python train.py --experts_per_token=6 --normalize_top_k=false --routed_scale=1.0 --shared_expert_gate=true --init_std_router=0.0391 --num_key_value_heads=1 --norm_place="pre" --attn_scale=0.177 --schedule="cos" --final_lr_fraction=0.0
Below are experts of layer 5 (counted from 0) of a mixture-of-experts language model. Rows are named router (the router's row for the expert), gate (a neuron's input weights, with its number), up (a neuron's input weights, with its number) and show model dimensions 0-159. Each number is 500 + 50 x the weight over its row's rms, rounded and kept within 0 to 999. Numbers have three digits each.
Before each expert's rows: "comes after" lists some tokens at least twice as common just before its tokens as in all text. This comes from a sample of Wikipedia text that the model never trained on. Tokens count by the router's weight.

# expert 252
comes after: "- ", "| ", "\n\n", "Time ", "==", "Career "
router:465523543521506463580436512530437560440413517496538478520533531425547488532452464495473578445416487468463619519517453611492509445520475609492403557522579545479579487536605439419449518584498482583526489569520544460406521507424444581488474422485458588568440520496419548456496599529585448550527498542460499586493484543508491444449494529526506562467506447454523435530472571525485545483559462536509594512478561475494451493585479534447465438435446520599615486475489504459491527470515468
gate0:482497476622528479564399572528521575534434494499546498528545412556443420583525536561501482482495511495482504499498525575559513469456472515427503507490451532473560520505574500578496473470583504491441482501465462573389486644529496477435422434575494551508491438452385523467429572454498537528453437512521606532482490539554494494405578493463456505528519473565498529422457506569468570477525456632479541400476532436501539508586486521523543528555512539442520526462533391517590528427460500
up0:448512535452502509431554505509467405490551524500507465504486496497503514387468480507553529483521473549539439491550545449409461515514531568451500452488437552520487503465374524419514484457379475418504516452476547465604416453523523492502548529506460520522438566455569464424599488468443450524461469479461471489538492516380575485611520493601476544551441516449554461489596419435581399475463467504460563578455472493544549522505499470497382547528448406501499419509514625530452518484548442
gate1:534459597477484440499402409522505465543543516470570482505559578493453526459442522519489535507549414442414573538523492563504472472471449492443519478418530472560485493494534573462537446509487459457442466478567428496580500505432547516548607495490500371457477459375520582510487456414427510448559410501541612505483568535589491534471608457555594494535504469480564523622495525529573469529465475520556538460511468498458569573587539485590511532492485410527528490469488518470560438488451466
up1:514530423558500429500509572478588557448467478618520434424464406584539552486491465452465524531442537556573587518485408518492460535474533541494511594560476477441492572559487448457480527513515522498517545515441508434624538567503415528432478448554477564472576489521453494482517495372480443681593466504429542509467520491576487484508513561499508549519551481470485518449465535403481605511490481425520568445498478419563470524529500478452537514479479499483440463564468506569515465602547487
gate2:559428450395528573464598508568498416467470520514413484547499505450461451534438466432470505462441483409426528429436479458537422455493544484604566546550518486486555504421462535463426458498505574530472538494440533477512448584498601436450536453497480513539552487403530438537414515509405568515483494536434543481577504546475400421435486485425485470420563472441493453571482481563472459423506521561527563456532565504470480513496470580495556597545550453420566534495494461499520485441542572
up2:568553467442512542550569531573541484456435525542454516516465527427472519555364475456478508473367433483441541501460493440486527431511484560498525549611580445549550529513503503474415466569526509511503481521467496488580433473501519553450535577523530492497542446453571410573527440563484515521459529515484565492532454500467442490566490422483510555509531413470488506522500428485452523407466528626617606630560545540414404471543544503470532549475554484548589515543497446450485493434484520
gate3:423517487558412495479526468510413488452489498422520510480553441515509585639439513397469608555442546513475488444585574510516489550540490521443504461475356474489512424455447454520430515471542500482530515478548528622564505531426433537472434581459546530421589519524482486477477489555524455499514544444546467498452508507481497500582533554468432489538544460516525438511579582548516582491423545436474485512632474407471483518499486528375528474455469536419512532516461457507429570471449462
up3:523486453498533501425490541485586543489505516528585505507471537536589506373488521513460457508623443538471469498545507459470498526403508483518412455581561478574553609479443540525410433527442581573451454415476453479407549483514498434487554493489465439509550508396501535514443544530490497532404501532555600481575567493517494557441430509555543540549449491469356503448429475505520496522536588549548473517412439606490480430563453514529549475560482465546517548536512534475516460513485595
gate4:529484412569432493542468523448474417625537452505537459453520330532508497546496481524522519568513465507528550510464481538500531551493486528526377445415471558486505478444579605600449536458501572493561551431571468526452505565485475519596455508429471495450511516546462425515448532561504398429514494516485471469544540537575494484422562477523550580497542512475496427572528538547476457517486457522531445510426538488379487456540667458493512499538493551438479454521538506559482456545437444
up4:446467561468439492558522507613484466534483563514571424499439474461610552539466474507575570475567479501442506423468498475470620518487573460520551478435456539485493469498506497450497507529441525481497482447516466492580537445552506476472394490496550521464415542485534440487522458525401475542472502564417450439470477511422480491517488591504385535588540413474483424433519555489388487331500532488510458499621530511428508451434558537518528509507497553482542521430474604469410505484533441
gate5:449412415544526499495441452465474503470450478504455514452594445512529499511471553492564391505506572519443531572408576450497566425498529478456597471539503531546528441475526463464545523536475433428482553440558523491564474443401527582556538509464474513534451575507537518504551472592452452579486536509500521554509463437436545500482644500486546479528404564538588453514523477547497491500395532461409532495470545439521519555494545545462344471510516546539533537467631520477562575454477534
up5:467560470477491542467459491478466429523508503449445496544452536496520473485521409462442472515376509473517418497518467415538461551515569516516484575586487372494451581439498401501467516523522557603526457477463498541439488460487443492531532536589493568599512411535587554497474525520546448514446591511560571516483511427548503469458472512500557557489508576567526436487593526359528495462477513478477516449517528503560375508558533514521544428476537513520501479655509516466493522597508377
gate6:500487542503501568538438482393481613460509512448513615632487500436403583413541481501459470480491499431449461467532479529566440534509390468494438490527488486530516520582508547393490456517522494416467541494453444480537536571497607432418493494449522425422412450481524469564468380547488453498519420396497462622464518562470503469469488455499494519426496511494566475517455446511440438528489525438441483566423475496509473513502527457563532490513558592496419528485478479562512431417487507
up6:522524451575554468450448475566539473509504416466547516473529518517502515549394460455526467463471460581533549444471538539512518454533530553503434488504495439553517484488498473475561522582488530535475434475625497554524481457536472460469466444517453619553600547567430587462564528444530514514520596539525532489460600432487527543459508527500492382391530593552483494524471455376477595470447542485588471444480566487474490480515502549390407536462500518403505455549505412494438575553430554
gate7:448497597505586499516541352590551555455535522562500456551487521504515416561536572520490563499514565470528444494476499431503524509492518487498514519485474481517586531545438424450548473585420543540537463491444496469441498479472519585520528431532510372526501508491480416521452557528485517417512444514490374364445422528559551524417447526486516472445521519508415571534476490526390487467445544567507472547556534417341429554463513525464484543467477512541485451524553558450440530465529481
up7:483542518500521548496539491483460537484459514487472514471515448569536500472529429564590462421438503510540427634451540478449634552556501508529560528547541400490473546596528489495459540488507517494616448598502510505503471499540515533478504502489516382406464523467480531449450483473477521547547493558528436440538472475482528528422372555460560441441516495542478596586543563568459419555536656485503461591562514502409532534423456511465534515575471529568437522525498481462423527534537461
gate8:569538515381556630433530455517444443426544488540525416504457553441495528506444474403530416464434447577515455478458509464531538505514575502437568606541562436517512457433501445472463482523578591493520486477513466511555419474546444389497512531485481626518482489549537472481576441466478519490504578575451461560526473522553414446602529451533437598519548487450488490500540410454501551439480561447534505577588544616561501506546533527453530483467527489472514484427518509496555498469502504
up8:400544465554496461433489373458516524524518557512517460388455474607471491447573495478508495435481471579548503537505545410583494490460530434566425471437499512552413521618563482451559541552407507552491524446498581484507533542435537532495452538547505434556538492412436464549487527561604501495467493506546577470485564496544450526489413473507430446503424485534460464597478598515508517393481547464462525509490444486475487393516451510469471453484541427464496486568506499549598497525402435
gate9:504569569480490437463568497478555534503454447450482423404440444527512457416470514547427499453517498530380469413592537517545532543612541512552445618467517500475440512465541463479510617443417467504602382539540388450490532480525515442408504466525548485509427490470453444499559445477501483542578409477408463494469377526463497501576494475461487480564510452511451514529511560508463538523494550499468473474509471586484548543491533503493589555541576474421487477540570466525415471459465536
up9:470508480517480463490509443517521507486514452514553487535558466516452449530581457520536546647425543456407495492431504434509483449419510532466428398541477516443609518503602533473500470482511626496635491473479586494420471505430499466546448497508506458497448484598450621524527484486532430524409447501514496527561492526519491510445471525538524467526507434513592463453544448544512500497453400483427567439556412522470594428622508398544494496558506424518569472511552501534551550496485529
gate10:487445482502524551529534486483425551411486532482483544442451493431458522583494456432458429411552463526502502448521423536520474499526548502519571610496549484432533518481500567523463488471504432520565452583434545551456531453527593503529470486469570498449529391348464564497460424492475476497474532393548504489421521524481444470495551477455410516569510519545554517492452458511542558528479383561469616540503550476483390473576572520490538519502469611568503435444385505525508418458543520
up10:500525572564479437450428496491542406630550486525475405506517541473486514421557550420511580493436484446549492506434525449558573487475426474480485474458410413491506487581545528423576476509466496542391548460494478467548501551483465468525613508530499525543489540652486519438582558489538470472508522617467542486559478486498608498492427548512567443455492518541501453546503512490497453434548601372479454457479447539524520466465458461417396457481504504422519541503580469522525509521549490
gate11:518597532502580408538560458446512509437425459496507458524552448518495521492460468542469483498453479466389535436449537536530561511594469485466535408446475437546507478577543415575504508525553515453375468380490534528443483492510446520452575449497491615532473545448508465466492464566547465513464577529460439559577403433516599475429501468508555480491488474519451572424500562616428360506462514458484515530471521518550483430548552547446453509436529510455460514464527442479590528519535542
up11:448542529496518522526471550489464599498519542438484420518524478590503481513484488490541512469563477570402525479525425510500609486514530460511491497525435497539563493572498485575453490471541579480428479486465561443410489508598331613495514478448598559549414556464481557584460447548520436506477506442434501491520456490534455526484451476515559444496553479507428529443490674575531414551430502435436449476543508567563443491458483554446512530408548537466510504474537465470430561492446492
gate12:506539517423536431510413538476539429500452477493472567648448455449587485556497509552544532493505437494498453478544469471470508421650538583420461528579559513502470430494481504526465559573489447532468587546536480516515440405443470471577473407550399554485474608597488522517556530493567499460475563457497494430446447368464524578478487615520500410445520488518447434520509476514523494552499488497553518579519472507532546568560549540483463476531463484457517505494513399451519517481444551
up12:496446433506507475478441529470570499423437475460558434542499443499506523494489570568505459467552506577584521532513499461555522466572581448452616413443552494445389532506620547458505528510565448513493550509580431522456497454485461477558527404469444489445537434529468480492466565497526461561474512450477450470587474417553494555447516548581449452409603553479452460485562446469536483495432383576536524505476469482508542514527539568445493536494381566548562492502593430429484574464491473
gate13:502507529505463520515477517547484572555457428497459388362501492494475544452536423519565419534430548462469576565503530461457393472441470523428372551479505546435420547674513549425488510526493453493458513503515518457457550552537562473500535450381463482522501395508393536566482597542511495499472588496525528521482518457495625500504407469545500572587490549559470519503462490557512553468484479527508469442547426518477497455504569481489585528524490611551543520511532473476537485474476495
up13:483424490429402461429486569515460508520532458530482511413491524473405542463507528600461586586501479531428514551486623443578401487400426567443424507491605577488568447524553511492456473479569505508468444386499507437483548530477566484532548552460441560436535524488473562477485539427556476492579461492444498562506576512434476526563516444564438541528471461530503405484482470575501565487507468472485455428539462435548564519500491505557530463425488560558493430582529424549479477455480558
gate14:467499477454428536464406453463407410513460493530495477449414430495413577438512560468528505528505427497534519480535497538521515468429546551453449534396527468518500405486420430482475483588492599524589473476532507535475478553447505519501449566464509529435566538473581480452533515506451552494571516494491513455490471428485502560563580448424462496427519471315496535429490461468539482501450557586532528591549467463519561490537502480481532530503506475506524384393567557448515521427449391
up14:516497480546493475423538548534605522436569474485466543578603544552548525510454379447521392471495535508483490507496437550495436527556436456516493435535448528467441527491465576516527498457586412435491539491475529482564481480503505580494562449477507475510393499525493483538462512529501445446463520459555522464462516546482503465473478522608616520518595461613502491528502444511397495492535467347434493423423434488498512486431499538534528538535549513425394574573416505593434447525542540
gate15:378475462536537489515558503451555548458503471603366527488527450405437542531533458546443482476510521506517558480580429608478507459477537534498474520454440473542572550505489472481418560502504566472466559476451517488515472522448401576414477521468472482550505549583511511598442467393398446488394465441531522523477508492450480589511521479529439570580544547435525529433560451404496411515539467427471518495460478526550414397469495553451531536433569520515517504551412466474427505516495499
up15:475432538541504493450533547512492526469440549483427562472471518474451527467460511562458542451505519569476570469532443624462386417451548485445516493480458526540508528475469520516479549490426576607539513584395527438555484591543512516450443458524661524467425499605514499589498491543440459542472491473547499494462553540505527543425560603556469572445507546444493484470535560491543487497543497438445478532445480492412478426480596536421500479412541513508548509604440461534488533543598564
gate16:352516507428531511529415547515517413538530556576519547562498500418517512537497465552513519525504473454527566531397451522584437395500458509501514526497426492499535477514474540613568347497516513509530494526457514471513595527567530498529477528543448437462541519490441609414541571559559522403433465453404491575423450432548456501591450528533532422544465490485555484420509491532466494467488533475496560542518486493578507568449499517504506476474496556504550452469453542606424559534564573
up16:591508456496533501497428526569512558537457375566471556476488439465435544522504472377476497444495503616433547412532491494501511566554526467475439446492497533539478518556497517353509593550602533515541586493516433541549514413528453616471523539440478563499561464546474468529532399444422541536580517479539408553443551522446511483535490503512560545524500473514526606611469506533523503576533519433555529468478597422425491461496491485524498423471423534461515505463493516473519558454498554
gate17:515390482520565507576475530493463437546553510489557562454386482554502537426481601507466407471364472514522543511489505455457519520525527447453502552468522485434552524518490504473578420524554529402428404479430395462466488413506579425560457470480537515468471420468541438398551479581486507476444567553438515538568412494588486508574508548556563475507477510533496392503505479496508546397503442515484582498484436493552442506564452534431552514505528436445496463488525444556448534448558502
up17:398423488457580489585484484513441474549561596544494459543462518563510531501549547487504466460456477488579537497506514542586487450446497511488518548501449452442466536529552568404497510566511463578530428514452437477523462544500544425513408545534627485403484458543519435483512524475576514588535563532457544585520521603520443455542494514569443474469571448473517420558591454511478534425529402581481641511412581498486489500557446499496569622543475475538502532498502558538492500458522466
gate18:514541497460534568451492540536496548460556496525502504451461516449577447513467371616586547420563463515570365495468519494598455515551519531532524473504523513500523518446468382558584597512614554504547521501469537481538442481453467452545437436447496439511417434496546573451516509525619457432613464462496442462471519483434481497561540501510514335451466556490468539508511530511431481426480543457517439475489491501568489494437525543558539521493443479473585537593534519561502551508486483
up18:497457545391494502435530508453538557448552526516465547426464585459541556540444564524444518409528517609504510505552490524536515455528481530588520531500500496499413533512477443508447604447530601531496567584379545390517483407525562517400504464481573389488488478597506461549563517449510439463569472512454419401451586523480618520566582463472486449483410527486478555483496486485543580451496502516473521558504473565440500449501580406523474458472528545555521521534469486562515500490528486
gate19:478510487515477566553489540525552507518354501450493475463445535500530538510560518537452589442407562487485464507460471569505583477571440631546548540458525444571524470356486458494590572477524525548449496527510495505447509393487445524496517552439542578513520506601589504466503452538563453501471561468611528482556471576474562438482488558406488450534478426455504491469490498474470497554545494480484431497527432477490457597532389488602455514434550424422553521505449535454473551556441500
up19:537546527518450586428444520540471407462441449493493470504499489435574527538465570546469541473455552442453415464427361531521584434523452603512493506530531426542518492364499518409495495502586484493548529537468466495500447462573486478512504529462577519512520540603543590479520513481532483473475507521538516547570447490542551416615444536426508462532509442499405487525457469491447484550450541518545429442598507425485489621476411548541524442480531474443498592485428578433505483461510457